From a checkpoint of a small mixture-of-experts model trained on Wikipedia: 14 layers, 64 experts in each of 14 layers.
Below are experts of layer 3 (counted from 0) of a mixture-of-experts language model. Rows are named router (the router's row for the expert), gate (a neuron's input weights, with its number), up (a neuron's input weights, with its number) and show model dimensions 0-159. Each number is 500 + 40 x the weight over its row's rms, rounded and kept within 0 to 999. Numbers have three digits each.
After each expert's rows: a language model's description of what the expert responds to; "mostly gets" lists some tokens that are sent to it at least half of the time. This comes from a sample of Wikipedia text that the model never trained on.

# expert 40
router:489460503496440503494513424525543499588520473559459429443494550466474493492543512512533572560437517547530420463540492581519581503497470463483449496490535533559487493488451520522451549472457456508548424451534474469522497462433472521466442487477498520456553504489509440441515522540550544578503476442499546432489470554533525485548548531525525477487465467556493525526464500512453502481555443537534518472573516466543626494522432477494559519497510554460484558496495490517434500441541474
gate0:492524540538471459499457451489529503517487422550500460463546562455517468513485547512473513512513435541518445525585424481482510467542538488526516512495487490508591477469511569575493481486539485479507449509512508535539449523405528523427551557494527519373448562474491529515504509523517573539570451524521489498518493499538575480524462561449466479498451463504502501486521515454449513451489508461498508510406513538545568537492443514492428516459561482558469481445483574448497456525594547
up0:394515468474486507519542503485530486540494561500519400462536458473577449533565527596508517587488573529538422526516485480502547437479482471497469468544522460517472530470519511558482514468462551543496460547473505510501458500459565494487475439531524519498528518536499532507453533474530505438564510524487425478502510501555513465441550452519501496547554468503437503475535451506557590572516454495535421482448504515523589557546475513404544450447496479519506523491546538490510485487568550
It responds to: Word-final syllable pieces like ro, to, ra, do in foreign names, especially Slavic or Italian ones in sports tables, e.g. Lovro, Umbro.
mostly gets: "ro", " Lo", " Ro", "ra", "do", "to"

# expert 6
router:535458491503508473473556510463532462525571534520495445468383450499521466516537564500489484504470495475549496485507536507476483521511515535498439483546445425550431461458451531509481532519490474501558462462480550466465477537444543481546456485445503463523468470589394462495551529480499511471554491524536476435520518565514425534484531579511525520579500468512535509549559552489384513473507449496496550493528491462515546446477570434533530475521494522454388505489443539511565459489492507
gate1:522430449477528491447524520488554484505588506481498510489462491542563477456534541457468550564481535505475389568495541480447547547478541470564450552452496543508447433508518525438537569532510498518519527533489466488519455457503539539518521588552466496557531466455566475521494515544482460442505447468477520438457492532527519460544517489495524514481441485459507476511443529543491535566463420496582464528486521485498537543508520506517441509512482487643555467423472546511490477431497497
up1:487507564466407534523495491541507508526528403511487510448431501572534486570537492513497490552517470507539544521540460479501477495533560502508409521596464489458513436525470449490528524535552505516449491458420525444495568549514540513574496502375483468552526542473446478465534530573518519578527503493468539452506495555493561432558508491515486508495459522468523508463490475456464415558495496464513477426497562472436454492525493502457413525529451559470493538497476477522503502531487548
It responds to: Middle and final pieces of foreign or unusual proper names and surnames, often after a capital: V-ett-attam, Gi-all-orossi, Łazien-ki, -son, -ton, -ley.
mostly gets: "ley", "ko", "ong", "ku", "son", "ton"

# expert 11
router:470519516499521579458474470482512460491551611552489478504532554471466457424525498602469543514508488461541543556555434464535518535525484543441448471512504455474546523464521489464447521463499477532523477480532509491452415531568447516489547515522509505489540546537418492456477456552469546459468522500523476493559480513452518452445523538511464453487520490426531509520446488486500497413590499472474584525471435507463458511494502533505524525479496457451552510455427428476596576473518470
gate1:502488561522516508473470496540451488466509561527469544506486565526514449460519420501425453504492553549513435554444550494495531527497599504524500495547547464493576452527497529494489501531532519481566406507540506462486500540509463533472518555509510467494558509496477525433451446562458506454481411490528512526517552513522517496490599553472480447504471455466500557508472555479602448486561504501567501538464432545502482512498448474449530521439457501529560516493510547467615543487440550
up1:456482477505554528535497442499497531493462475446486440489543485524498458493440575464524532556428466505471520508493503513477556430431540431546550530523509526483465517470460494517520443521565569489491525494452463521516601505524498549536454489503485424481504525544495480509466553430533421496448511501489526435488482415435535532472480463465489517510508487521493463494500530555506536530400470522452497584506504489599529501485528414531428527577502499472495388450523588534485512493553499
It responds to: Capitalized modifiers and ordinals in names and infobox fields, such as United, National, Central in time zones, plus %, °, ′ symbols.
mostly gets: " National", "′", " second", " West", " United", " South"

# expert 49
router:493447481485507501522535509519504514581558541496436465454509551506480496548566509488483574534486552496552520521567537498517490479517534516473418487546555559533548514525437506516500509474498515540571440437523548526440547505451505528469524515463540574465487522496536452455452537455501515513513456481492469443534469588549445488461557579470538466493505482532524447504437536495425519488455429518534544482571448470570608464495475487475547510477519560418430541511497492562531517483507573
gate1:466488540482466511483532482591467551462417492494514499506484484468512425517494481576464480558461480612533474480440462538525581471574515563480468491566479535498433483533475489438537489491546452497535526460456468518504519523459500503478489518458499452525522567545526561520519546481471539513526486596474552503470514457476482460529545528493526467508568502549500553442496524532497608488477581419483499548521419472580559474483470504528510470524527523507582521443514542465523508537413486
up1:536470547517500535475524494496460549498531501447510495516511463490438554530475466426487509398466498516500515437417491519479455491486525634448561453528465541556482459531466532542553541509540469470458536547542473464506499500486458482557496454440452524473535531513481548531562566480539579525523426477520534479523519577529456534458560549459503577496460510528461458515535486509518472524548508448431529495483502523611525492526521414473547521500492473480498507536470547472480575540431446
It responds to: Accented or non-English letters and name pieces in tables and lists, such as ä in Väsby, é, j, and Mc in McDonnell.
mostly gets: "é", " Hu", "ö", "ü", "j", "ó"

# expert 21
router:457510488498511534500379536485489539446457471429469500590509485495530525531477445525426502532510471526508469495471493491519450540508521530473516530499459477470495510499597477567543423561528517492520497609527558539501504483565524483507528485567581551515610466449530493485440449503529465486516484496557451545538494510492488506497427467517466517566484476441497488542603492501594506548487572497501409520482539506438495531441563457485515497462498492535536495474497551538550539516534517
gate0:495451466517508545558488526479482543474456435468460503516533562555580467483518521566442474433521592522512513528536484464476485618530546545508534522437480441507562523508530437559460435494534470538493529552476460532485497486548491543557516478496488554530522456520535460472495480527507428462496457519526477547475543498420443597486431496412442477515504491468468485550571568521603521471509529532477506460461552521452500558469547477533529494471506468521499531494440503503555475449482533
up0:558577432472475460488494500561488434518572541448499529523505524586528511471438540534532487529483541497541491496526546527442529488511479558436476447475505478511480460506438483505536545521478494490537562436563486451558507574514520512480516469527490454491431549566442538476572520482515556522461521483452508543418477510456510449595524510482547539523507561490485511526472536569436500549474455532490580528576534496577492415555441511459470546502470483492522467504555409468491513524490505
It responds to: Opening quotation marks before quoted text, plus nouns and verbs in explanatory prose like Route, goal, used, may, Minister.
mostly gets: " \"", "\\", " Minister", " used", " may", " “"

# expert 14
router:546452495516435522389405502436497486427467455402463581501481502535484541490462437497564552440515436481468517497473531464508582551444531493508519547516456455499536514534490473476444546506498529479415472541488441462471545549492471471446589443559525460423451478491486476477511507527453482481527499416472568530475506510491513517481542490480514506483502479446464482557463426522517533498519574465453470475448499466495520481489497446560532511510463526475474454427553494478499474471435532
gate1:460505510469484464393496492532449484509539379441579484457459496513495525449475457512543486531429527427508453485524566496559470448467553466467518451455537476527453498464511499496517507505513488500532462511530521486548531535489512532558523506471503522558474456511548401501575528481489500531457443519501551494505508494630480498507514469532487434438547498499479503462488500568523510517453607498463547483519499498636478451459447527473501530491536544544543555481528426526512534531528489
up1:467476584489514440479540568466589558490462596558498394484548508476527439524502511509487461460505457516419495492541468488521500428478523477533519490514499564528497468575456543437494511508538426486495478571440559489437464478503522519463556447499495520442530452488509513455534567557508511500549489481554467425574559506463460469474461524540531492559542442530521499516512526461553521541511469519526531570557565477448499543482451516555471460478436471533543521537459543489517495489523447
It responds to: Lone s pieces inside or ending words, plus bare space tokens before words, such as cre-s-cent, synthe-s-ize, dialogue-s.
mostly gets: "s", "as", "es", "th", "S", " S"

# expert 7
router:482411532492509564505559414556418494469505505444471478475542522462497465543580516580474591580491518508510537485544500538550538512529483467433384489518550579586521536543481466493473519517505473556534429495556522443503514523535439529475483444498486569487533516520493500412513524481484430572524483445581543426473525526497524505462549556515491419499504517523531462522449553486466509511477452499539551476541505483503550489469462449488517497466532541483525504517496506540501487457526540
gate1:466450481436468518466523517450499548498502517438522476504493513493494519479458543542492515458559400530575418487463474528505547454521494483498527477431446505522493541503493499492571507475544536453504491530490495529456510478520522498506451538549450451564520512411514459474479459486544500568575526488521445533537418516489542555485574523529462459489518514612496444485536489472524467473521434556477477487490548444458495559568468509613517528523418468456548421523492457437526563474553508
up1:526460587521502458482522492432460417492484489430465538510451475531449504437459516473485441422515510544524447469463361513497470460519501501490450512523491491521518410488513493443452517497549516537528531486541466566530515567498457499493513498493401523468505493413485567525476486512539543510473518577530532557433575437532456527511498571449477534478583537504526484459465492463554462486535471482439534503511451497495481472519516482499452557593486499462505484525468441514474506497411480
It responds to: Letters and pieces of non-English names in tables and lists, such as Cyrillic З, accented ó, Łukasz, and table headers like GF.
mostly gets: " Los", "ó", "_{", "je", "í", "á"

# expert 26
router:491524477500498444529516469504569502534528514537518462539482533519435503547549506445487477528494532543555399502460489510469457545495555510514506582491568447498539457460438525500463539436494576462505547445520509509560511491462510527517497500439490475487579446513482497476524492556498521522431534469437500566497454599516528515521450452506500534449561546427520466531510542491547473473515557523506420511541490457508506481594460461562449521533469461446396541482530456479404553491498542
gate0:461457525475496464525468499449488472455499553527423536498486450524497516506569435493517420497493613523468546487477474476418455546535471516434466523415529459491522508510441518531520507485496467471505544571513459469472470465553481486469542483450508445579555510470494567507478547459558506477422445552454459463550525542481458597461465503546461497540468507512482495434547520536524453509441501494538494509528407508523527459502594479549526572543536498457484503439531469531452522469455549
up0:485493534542508502481452517514533436540509558493506482472457483529505458477538443463542504481489455559488433512494521517519469453438476477496465428572523580566475490553479468490559464476458455453496476474505532543518479492466575456510453448456536489472520470475507451554440479521528503475541449376540457416484498564519522535498525459474641443543513487544484481510479460554471439491493483560474496448538489550453579492482493525555522480510447535475566461578487460501474448458436503
It responds to: Short syllable pieces continuing proper names of places, teams and people, such as B-lo-unt, G-lo-be, Kier-ke-gaard, Cocha-ba-mba.
mostly gets: "lo", "ga", "go", " O", "co", " La"

# expert 17
router:495527507500513461462547597466554499586583522522482466507445521485497462469490541551490504470469572500520497570531494507488586531499540533554483479512479479504587520506499553540505521492509576445567447452497459492447457493467527516511523567480465482511456513565460442578561516459449468499501506493443443436561531560540502536491517479473529546477505503524471548488451547503457481482557496472478445525465432503589580490564580505455499506541474473411418553498508526521488472506563498
gate1:552444438508468514493496528520519533448498568503488501454489538490446437489450500551467517547503448533507476518577454442508524509523524578475444515487436416542518391455535500464516495445435453452521491518562482516504467521495475478548451531498578488490532519506518485518493552494594447466509493528522421542514474552570455495504474507435487511514463481540504537494522561570569456488506453460509553480496452515505477460582574559496439559532507502523542564459531445541557510526507412
up1:571555491511597488443561513521486515550514513480507524561487524491433457547550482556501443543485468460499523518501483467526551401502566527453494503521521493503505481572509478540488513445476510510518441550512556475547519452509487516476456536502544469511523480532423414559538539496492480438485445541588480567478544437465426485537517534541477518567498424485488539458529561516497474469501564489531531477461426521418446567514431467483454575550522522525538498446528543501526469534486449
It responds to: Middle and end word pieces of people's surnames and given names in tables and credits, such as Em-man-uel, Free-man, Gi-ron.
mostly gets: "man", " David", " Man", "by", "an", " Born"

# expert 28
router:553445475512459516536503539523474488469428523478434525464449453473460549505480516513536457481502467570459417559524467464538497403479508531486464474541464485513533525509508445472472537520467501490436478496490441491444625505517431472488525464506522495410433513466515486438430551538424452448512423466475460416528421524515525492543499490459488499500528487468449499544533452477453514538518505456450431513462414524518508460557428528544455499548469479549445487472526516498537553532500472
gate1:550470505500477544517501515461512530528588505545474419465592499538541465477509564537439496481565526521476479503442494480514402546562524530503493497490518449491427521494514413492473481556465508395452509501471497479507524409509555464516525530542522540465473533479531426566533471474483471540587512430471466498522449534519488468477517426490493506516523516494477572469443476498412530529543506484506564442532447532453504442492548559512540490458410477550481448506525501461453484526464437
up1:535537503440458473521573520491477464553489516490494411476542556502497475448554521454520528546492447553539544477494523528458459453560437483461478462515459477528479483502406501583465519511496500519483505434431514469478532519557559585456539446520476540487494560495527504544493575550416521449471509462507497487471430511575505480438557495573527421492517482488517521515456443502491522468546455426478487545457439520544555465478486566542598506503465530533462482458442507450450526527505476
It responds to: Line-initial list dashes, hyphens inside compounds (Runner-up, X-Play), plural or possessive s, apostrophes, and of or as.
mostly gets: " of", "s", "-", "'", " –", " as"

# expert 37
router:493500524505490492492530606466558543550579567472471429520426572529486462434535538515469551497531503528507498522523522475435463454517526570531513510533533408434539509440467540508550545531534528507548465497532428447528485521455527488579540456409572531511463485467464467475535535481474522463445506460503424525558456527475496502458481511432434523542509503492529493515471509485415474547439472533498501489504491427530467530513576525480527513538494487502451571464444439468534494556507551
gate0:522478458520467517481459565431483503536490474467503530470470508560506438559585554551521583519514487462481398474511486440524552426468464574463506436522474546490492499435518490485491540596555491558445503460558612501482504467537520445554537492473539453486584503443472487496555494475556428460485502476401489484523498488474521529476428451469498527472494487520435485495538458460443545560521519489548518617525543458500528455507511511509517493514541533529505503459499493472470481516516538
up0:521465530504484465538487463571543473494513526507521463492582532483502547549486458509470485460471562509474568436489431521533508537536414485481482478522544521516550528524551559549560516401475473485534473506476463510398472441507446543445503448491448453489511475491554448510488496542515575456501467534509520470435440467479445431450607502481550465585521546514511496452485498535442454512506446459444508468468490581563501501499478516469539469496496560455506558492474487468479442418471452
It responds to: Proper-name words for places, institutions and people, such as New, United, University, Cambridge, John, and surname endings like -ton and -son.
mostly gets: " New", " University", " United", " John", " States", " George"

# expert 44
router:448550515493531540509510489544505483533522533514470436459559528444522515477529450551537531530497545505543470511458454483528589481585424536468427484488539575453544525478445465491438532519487547538550427425524489476466481510460500523467456520508513497481588536509495514431416489479490551505482459473488483454442505499519512476560514507489546434508525529494494511482420430467432530492461449551566488549534445512463538498426470526398582493473568570482514546502530462456453522496465505
gate1:483535497510562474498487455532508485564437492516445493481524591510432496517475483579535480550447419483528505452557565534516549503496474510515479412467491538450516419568520509532429401494495475519516520524511484577497496573458623478434555492532468501451516534458493499542487557468548471501459431439531484538526466549521479481600495498494516504462456533449520487514491485504549528495468509517516502470567522502519525460470495496466510475401534455417487543488442458476479452538470541
up1:555499457450487583567548523526505553482553579530510559474471476485470524514465417419493443509518551454484467477440452408460529585541548549480485577537511471516534477508451491545541439431509529512463512473510518493535406469519490561498487514487534500498509426495497468443483482523489495462536531564512552453504557558476558533490567474483439517526557483555521463458470512553422458464511552566478502566494469479484496495532469507505510479578436566514553461500464473473510532494470458
It responds to: Sports words and table cells in football and league articles, such as team, League, Cup, Appearances, assist, record, dashes.
mostly gets: " football", " team", " Championship", " tournament", " League", " Cup"